config.yaml
experts_per_token: 4
d_shared_expert: 0
n_groups: 4
groups_per_token: 1
beta2: 0.98
batch_tokens: 131072
Below are experts of layer 4 (counted from 0) of a mixture-of-experts language model. Rows are named router (the router's row for the expert), up (a neuron's input weights, with its number) and show model dimensions 0-191. Each number is 200 + 30 x the weight over its row's rms, rounded and kept within 0 to 999.
Before each expert's rows: "gets" lists some tokens that make up at least twice as much of what it gets as of all text. This comes from a sample of Wikipedia text that the model never trained on. Tokens count by the router's weight.

# expert 171
gets: ".", ":", ")", ",", ").", "),"
router,144,144,243,216,174,193,238,244,173,183,177,167,200,210,262,183,192,238,198,164,187,198,193,184,211,163,223,263,186,192,209,154,170,150,230,193,136,223,195,201,168,233,194,235,179,159,208,221,188,183,176,198,214,220,267,150,200,185,247,143,213,220,215,186,191,186,217,209,235,157,173,173,255,180,219,151,174,201,159,236,177,163,207,170,216,202,150,238,166,227,209,259,229,230,171,214,199,170,225,217,206,175,176,205,173,246,224,234,221,175,203,162,160,222,213,264,250,204,136,173,189,224,213,249,238,173,209,203,201,209,203,147,180,218,196,161,183,188,207,202,193,199,228,188,158,189,196,248,191,225,189,170,173,213,179,203,185,184,206,199,181,192,210,222,248,260,161,250,171,204,244,199,235,212,176,227,274,235,194,141,188,163,201,213,194,232,191,221,187,142,157,155
up0,210,181,249,214,187,163,152,259,216,175,189,305,222,157,125,176,159,197,231,191,223,241,225,197,198,231,199,217,173,204,199,207,230,178,223,235,194,191,224,196,186,208,171,184,198,187,213,137,148,185,179,246,177,226,201,202,194,202,191,225,234,170,173,188,234,214,195,189,133,235,191,194,174,236,206,199,182,211,212,143,227,251,236,194,153,216,206,205,183,260,253,214,188,194,187,223,198,191,165,217,254,187,169,169,196,210,165,187,176,199,153,215,199,155,232,227,200,187,163,190,233,169,175,139,144,139,142,200,176,243,238,172,208,188,236,219,220,194,143,254,160,190,198,243,226,210,193,194,147,211,183,168,241,261,183,185,203,188,220,267,207,174,119,195,209,215,210,187,209,242,183,168,194,206,237,154,183,187,236,176,189,170,203,205,222,192,198,207,206,216,237,209

# expert 49
gets: "s", "ent", "op", "ball", "st", "ing"
router,156,212,179,213,240,181,197,195,254,203,183,210,216,214,207,187,221,189,182,153,199,235,196,183,152,148,259,213,165,205,247,243,205,178,175,223,191,136,248,175,182,201,243,231,213,170,202,155,167,206,208,213,255,188,147,188,231,193,217,213,158,150,208,210,197,248,190,250,182,260,183,162,152,184,173,205,212,205,177,207,265,232,214,227,143,259,211,211,171,214,158,243,263,239,199,212,233,235,263,207,217,173,165,196,237,219,222,222,229,214,159,181,230,221,186,220,175,232,173,194,234,212,184,193,200,173,172,193,178,159,223,153,168,144,235,230,172,158,178,176,172,142,226,199,247,220,210,224,197,221,185,200,240,245,175,171,232,166,190,209,203,147,199,173,176,186,212,199,172,198,177,223,192,202,201,221,198,142,194,254,184,157,202,172,159,182,168,173,246,258,210,227
up0,172,200,190,215,206,232,224,156,182,166,123,232,223,211,208,210,177,216,223,185,134,220,227,200,187,187,201,174,160,204,165,230,177,220,235,231,219,196,152,249,245,173,162,182,210,229,243,235,197,205,234,286,225,254,212,209,206,169,222,186,228,196,186,206,187,184,176,183,201,201,198,232,204,218,233,149,215,218,198,181,106,138,215,141,213,198,201,228,207,215,176,195,152,218,169,214,193,206,146,200,232,148,232,246,146,218,193,199,223,191,225,190,154,247,188,200,202,180,257,194,186,208,218,235,233,219,158,187,220,187,230,175,209,218,156,167,203,182,170,232,264,209,198,191,147,184,163,231,182,231,243,201,232,157,209,193,195,184,227,168,170,186,162,213,207,180,197,190,206,221,243,147,137,226,160,169,182,181,209,186,197,163,295,170,228,198,239,236,215,189,229,199

# expert 89
gets: "s", "ed", "ers", "ing", "ti", " played"
router,217,235,196,237,167,176,178,232,202,196,130,238,244,136,220,189,223,241,120,188,202,144,189,189,205,162,212,222,228,201,159,212,161,210,171,185,205,134,190,179,214,193,256,231,143,185,166,206,216,270,166,247,212,210,136,195,183,178,162,237,146,171,163,185,151,209,181,187,180,222,166,160,172,158,190,227,202,179,171,226,231,241,222,250,182,227,209,203,235,235,163,153,261,226,200,162,227,224,222,174,177,141,183,174,242,250,193,181,226,188,183,204,183,190,208,177,166,249,207,206,188,209,198,202,242,205,225,190,203,235,214,234,164,193,216,196,219,132,206,212,232,217,181,218,222,216,198,188,202,258,163,199,262,203,199,175,223,220,228,223,260,190,220,189,229,165,158,175,209,172,233,245,192,209,193,176,181,156,159,201,232,207,211,201,168,203,169,216,229,233,228,201
up0,159,183,200,151,155,236,256,222,133,143,220,182,154,193,196,182,186,228,188,184,196,198,165,183,181,237,183,154,201,195,221,233,213,202,182,190,210,178,172,212,239,203,197,190,200,205,178,258,192,199,191,228,245,164,188,119,147,202,216,213,215,208,237,163,201,229,232,205,203,197,229,195,198,241,188,230,142,235,212,222,223,163,225,207,204,143,222,183,202,227,199,197,228,250,179,201,229,217,166,185,216,187,223,177,199,199,129,240,194,194,177,185,192,193,230,176,193,159,215,125,205,233,175,149,201,239,199,238,188,199,187,194,208,169,179,194,172,180,236,159,188,150,224,245,272,187,181,219,137,223,213,260,190,217,112,194,165,144,196,180,166,156,193,201,228,175,188,256,217,273,169,186,244,168,178,186,230,195,186,194,167,188,206,257,148,232,208,175,216,198,202,185

# expert 72
gets: "s", "es", "ers", "as", "os", "is"
router,178,225,190,199,210,130,164,213,176,194,201,209,184,182,183,195,149,256,209,173,192,199,223,206,182,204,191,195,190,202,189,211,218,189,180,240,205,166,218,234,223,224,228,188,165,207,224,209,221,236,190,173,225,236,132,202,222,167,194,198,205,295,148,242,167,203,182,188,193,186,214,239,177,183,205,194,148,195,212,220,174,170,238,245,232,151,225,187,240,203,228,161,235,188,208,164,207,184,207,163,219,180,235,179,226,195,181,183,220,238,170,147,250,165,214,177,217,202,209,197,191,153,231,173,178,209,156,187,191,218,166,221,204,188,243,204,193,131,166,154,257,224,238,207,195,241,209,206,246,185,150,210,193,198,216,215,234,174,210,144,198,204,239,232,212,195,193,246,152,258,149,216,266,195,137,222,202,172,209,217,213,306,140,223,192,219,155,217,176,201,176,143
up0,227,202,146,181,186,275,218,175,224,218,175,220,176,248,186,182,158,186,219,233,177,205,158,238,251,150,195,221,237,205,242,218,187,243,198,192,182,173,202,185,190,228,186,207,212,192,195,177,223,167,257,207,193,201,218,203,201,238,202,189,199,190,174,228,206,213,186,195,214,221,191,192,248,225,195,227,221,154,237,184,216,147,144,211,209,152,196,202,200,190,222,180,222,189,242,229,265,231,238,170,204,221,140,207,222,196,211,172,218,181,208,215,220,174,225,179,197,280,110,210,276,207,143,248,207,151,238,192,269,152,229,181,216,216,204,228,189,215,215,180,223,206,214,205,118,174,173,146,213,207,188,280,180,205,220,214,132,182,204,208,181,221,192,191,207,214,169,201,160,227,187,148,168,180,197,171,214,267,190,168,171,172,186,201,196,185,217,193,229,147,176,156

# expert 76
gets: "d", " T", " S", " D", " B", " K"
router,171,186,207,210,201,207,209,214,123,276,222,219,188,209,234,230,262,238,184,176,167,165,229,175,186,209,222,216,200,207,170,264,222,203,207,187,212,147,202,184,171,166,193,246,174,177,154,204,262,242,198,197,228,158,215,203,251,200,216,216,190,220,172,171,180,150,195,218,219,154,185,239,165,170,202,199,183,224,155,232,234,228,193,157,235,191,223,173,234,206,163,153,169,175,202,225,204,218,221,255,176,184,220,190,143,201,217,141,216,113,146,232,211,161,209,178,229,213,140,243,170,185,148,178,206,204,182,186,231,181,263,207,175,221,158,177,243,171,232,226,211,233,192,180,180,192,185,161,245,196,267,226,212,221,204,196,211,214,182,185,156,196,244,241,230,177,185,187,168,210,184,235,167,241,195,194,185,209,232,200,167,214,230,224,210,271,197,221,225,231,190,162
up0,187,224,203,169,170,241,133,253,201,260,172,263,247,187,257,157,200,151,230,215,224,221,172,203,211,207,171,214,159,171,215,227,177,180,147,166,208,186,201,207,187,201,162,191,182,145,223,251,168,165,210,194,213,229,172,260,232,232,171,205,177,187,248,267,265,184,215,192,221,198,150,171,261,226,198,213,173,230,219,170,280,196,192,194,192,231,158,217,180,135,161,206,173,211,163,201,163,166,211,223,178,245,218,169,234,160,264,207,232,209,151,204,238,192,137,156,223,213,164,172,231,199,222,234,241,174,181,203,174,179,148,188,192,220,217,205,235,182,156,190,165,189,180,204,237,214,156,205,225,172,207,222,203,180,184,181,203,224,254,183,200,213,211,178,179,165,195,210,237,196,224,192,227,210,194,202,262,213,211,222,221,176,177,237,154,234,201,189,216,215,208,208

# expert 69
gets: "s", "es", "ers", "les", "ations", "ies"
router,193,180,203,243,192,189,110,253,184,219,167,235,164,173,197,206,157,208,211,214,221,224,233,208,184,174,189,222,191,193,205,165,192,213,228,195,207,170,211,217,188,220,222,192,201,202,260,202,197,258,183,174,214,171,133,170,182,224,194,157,169,178,195,245,198,213,211,190,163,202,171,164,160,223,218,217,177,170,238,242,222,152,205,250,184,205,217,229,227,243,176,201,268,225,206,165,217,184,218,108,199,190,167,193,225,212,198,197,212,240,202,181,217,175,187,185,226,210,204,212,180,222,260,185,188,207,240,188,217,187,164,179,229,185,226,205,272,191,186,171,210,127,234,195,192,259,174,209,235,197,183,187,197,228,152,180,170,236,276,174,200,190,260,175,163,216,200,234,186,222,163,283,229,153,232,243,198,180,212,204,170,205,175,174,150,233,164,278,207,188,158,209
up0,211,238,169,151,110,219,212,167,180,189,196,171,193,200,243,141,184,183,217,204,195,152,148,203,162,216,171,127,192,204,213,308,243,136,239,164,183,210,237,204,247,163,205,186,166,220,232,215,270,193,189,212,271,255,198,215,147,213,181,245,211,175,208,230,174,175,247,224,238,204,171,176,197,186,216,215,210,182,177,171,219,199,218,154,168,202,176,166,178,232,143,211,210,185,196,183,257,161,190,195,258,171,158,186,215,198,210,201,166,187,215,211,184,212,185,187,214,175,193,226,167,205,153,227,189,220,196,221,230,227,223,198,191,212,200,154,226,220,144,170,188,259,191,206,155,215,231,212,216,255,217,256,228,194,236,202,218,241,200,205,197,199,174,237,238,180,187,183,171,203,216,197,208,209,181,173,189,188,235,196,189,177,230,171,224,247,194,171,195,162,147,168

# expert 177
gets: " a", " an", " A", "A", "a", " very"
router,208,267,166,182,192,157,200,221,200,180,207,190,206,227,181,260,205,174,176,137,221,215,201,153,206,238,163,197,211,207,202,217,184,197,187,174,197,204,251,197,214,196,207,180,201,226,232,183,156,182,241,273,205,208,228,256,238,247,217,132,209,225,165,216,191,230,265,193,235,235,207,151,265,203,221,178,154,197,167,215,211,225,288,191,210,258,181,166,129,246,234,208,203,204,178,174,183,181,183,218,214,177,124,173,186,220,238,201,189,175,194,200,174,170,220,214,188,185,183,155,157,240,231,183,205,220,262,197,215,205,183,183,163,210,205,239,242,182,214,222,254,208,192,196,193,96,189,204,167,172,183,197,167,203,189,160,177,231,201,192,231,229,239,179,232,217,217,189,234,135,192,201,177,221,212,188,166,215,237,214,155,181,191,191,213,235,189,255,174,196,214,198
up0,148,212,172,197,203,185,255,206,179,194,182,240,222,210,202,178,196,248,182,215,226,224,213,207,267,144,213,181,194,228,221,183,237,194,191,175,181,105,199,173,155,177,199,149,231,182,217,240,172,241,194,188,207,185,193,158,192,178,214,200,203,176,201,211,183,201,222,208,219,201,176,205,232,254,179,185,227,204,151,243,209,215,168,252,202,238,247,211,218,180,160,222,228,209,161,235,272,188,237,239,210,184,245,163,199,170,181,177,195,193,243,215,226,270,210,177,150,199,194,269,192,154,195,204,113,171,216,177,162,173,191,172,160,169,219,191,210,185,229,199,218,185,205,235,165,192,205,149,212,170,199,162,222,257,207,174,236,204,133,213,228,180,189,168,186,235,185,215,204,183,249,207,234,180,231,261,149,186,207,237,196,199,191,233,166,179,200,162,213,213,164,276

# expert 155
gets: "ly", "ally", " a", " also", " only", " very"
router,180,190,205,125,255,145,198,163,193,191,234,154,215,242,186,202,208,160,234,196,239,186,143,221,229,219,129,202,199,205,180,235,196,172,281,192,202,142,196,205,197,212,204,162,202,241,225,250,137,129,265,212,201,178,159,198,214,182,182,193,202,233,244,226,153,212,197,232,188,208,225,137,204,239,272,180,179,205,222,185,189,167,133,157,193,164,207,217,184,194,187,194,212,207,179,167,187,170,166,174,205,153,209,173,221,264,224,189,218,186,221,202,208,185,216,216,213,165,218,181,150,204,182,199,218,191,230,186,233,174,196,171,195,199,164,230,206,213,227,214,205,234,235,193,230,178,266,187,220,183,170,193,191,188,216,192,256,227,233,122,258,202,222,196,209,194,234,181,259,194,200,210,198,231,247,220,134,183,183,202,200,152,186,183,224,249,233,209,189,188,181,199
up0,262,242,215,261,231,252,209,179,189,203,181,195,206,242,207,161,207,234,188,145,234,216,220,212,156,148,205,214,199,188,202,179,226,158,204,203,223,177,150,235,283,224,155,200,271,192,171,143,254,205,221,217,193,194,179,174,202,198,209,255,203,244,182,184,196,155,227,221,158,196,205,182,210,210,209,188,175,191,201,213,190,168,190,199,223,148,174,203,176,228,202,188,181,185,197,138,208,174,188,133,198,215,187,232,218,191,187,247,185,233,176,199,206,222,151,167,176,204,192,207,169,142,254,194,217,210,194,209,174,232,176,207,242,217,217,221,156,177,187,215,150,168,220,206,219,206,177,252,245,242,173,191,243,179,123,211,158,164,157,217,203,195,195,221,201,214,260,244,201,166,188,177,261,230,205,164,217,154,209,176,229,232,196,200,171,219,205,261,226,270,237,219